{
  "n_experts": 32,
  "init_std_o": 0.0115,
  "final_lr_fraction": 0.0
}
Below are experts of layer 8 (counted from 0) of a mixture-of-experts language model. Rows are named router (the router's row for the expert) and show model dimensions 0-47. Each number is 128 + 32 x the weight over its row's rms, rounded and kept within 0 to 255. Numbers have three digits each.
Before each expert's rows: "comes after" lists some tokens at least twice as common just before its tokens as in all text; "gets" lists some tokens that make up at least twice as much of what it gets as of all text. This comes from a sample of Wikipedia text that the model never trained on. Tokens count by the router's weight.

# expert 14
comes after: "\n", ".", "==", "===", " ==", ")."
gets: "\n", ".", "==", "===", " \"", " In"
router:126175112154141133140105116102111074053148089128089151108169109075133116114117088098105103096113219132070148097151110146157190161136120082109146

# expert 29
comes after: " S", " G", " K", " C", " E", " F"
gets: "c", "k", "é", "á", "ro", "d"
router:117187104142164156140129179125109137145147100164103079138138146098128131144145150169176127128144112163152134079147124138121144107149116112195118

# expert 21
comes after: " ", " and", ",", " was", " he", "ian"
gets: " ", " re", " d", " f", " st", " di"
router:117119095130168184124111137106094099137125105153126116119166152132213157053160176175105151210130109163107090106139115160154120101162134129128090

# expert 7
comes after: " |", "|", "ed", " S", " P", "R"
gets: " |", "|", " by", " United", " T", " Pa"
router:119141140167121118133085139146171148181107146192099158113127120203097151075095089135175115071110096146090128126202160112150111113171146137129122

# expert 0
comes after: " (", ",", " in", "born", ":", " of"
gets: " (", " 19", " (19", "20", " 18", "–19"
router:092150150029080155138110110097112117203136143158120042149140136162173112087129144125151160135151113144117061164134149137089192147151120128045136

# expert 15
comes after: " |", "|", "\n", " was", "ed", " received"
gets: "|", " a", "\n", " the", " |", " an"
router:171094128152107120110129127109140067098071098213116149131081122108080121160115085103078083141102129140084146091177155122179140125080126123150122

# expert 9
comes after: " p", "b", "p", " P", "c", "ab"
gets: "li", "as", "us", "o", "ra", "ri"
router:123133101133157162147119132159185121118139122150158108167090114101122218131129116130142165134164123137180069095120025121107136139068160102175168

# expert 1
comes after: "\n", "\"", ")", "ed", " by", " ="
gets: ":", " of", " by", "-", ",", "="
router:061144101083116134118096080112075164080126168095131137139149131140175119108136205180121148083120097088092099130131167118149100142189170162031057

# expert 22
comes after: " |", "re", "%", "ate", ";", "id"
gets: "w", " |", " list", " W", "|", " number"
router:171110175138080121078135148124174143115132064064129164184108115091102116151140083115085091094099143145152108133110122138115070154105138143138158

# expert 4
comes after: " ", " a", " de", " the", " in", " re"
gets: "la", " pro", " con", " re", " pa", " de"
router:150107114155152125178119144133130135142137106146118128114150112094128133174151186173162129143110124153155092110150121144097148115157105121121104

# expert 12
comes after: " to", "ed", ",", " he", " and", " it"
gets: " to", " of", " for", " and", " was", " with"
router:149110093127160113087176088107067147133103191165053118112090083161113131073120152165163125119076148162131108102142149119156133133165131051110085

# expert 5
comes after: "-", "\n", "==", "===", " a", " \""
gets: "\n", " co", " p", "==", " ex", "S"
router:150129119077068143092139073100175045055158084112161133103136127074124144156122117089149105119091155111093115171168191103178171136089124184098102

# expert 25
comes after: ".", ":", ",", "5", "2", "%"
gets: " |", " and", ",", " of", "2", "00"
router:089125171147119109136109072101087152162070098128107132149122129164116114128171077091161085115143088138105143124103137127125086158151101153163153

# expert 30
comes after: "s", "al", "y", "ar", "sh", "el"
gets: "th", "ill", "st", "k", "d", "e"
router:120098156185127107186108147107143152118117162103127152152088103152132097148148151107082131111177211125139121169130185107112048163074127080131157

# expert 23
comes after: " of", " in", " on", " at", "'", " to"
gets: " the", " a", " The", " |", "The", ":"
router:080106120056136105125127147104136072112052121097145127118073105125089117140115132129116109132128188129123146140072157150149138102095194148110091

# expert 18
comes after: " ", " re", " f", " con", " d", " c"
gets: "re", "ri", "e", "te", "le", "ne"
router:183117137072178156131151142154157092118092114165158164118120169163145112152129041124114122181096131137163106121111151116107125122109082105147139

# expert 8
comes after: " the", " a", " of", " his", " The", " two"
gets: " ", " con", " ma", " 19", " Ma", "in"
router:167135157176145168113139113136153101191095129136196132057123140114134137099155156145142142171118112098178141160081066077112183171141154156101110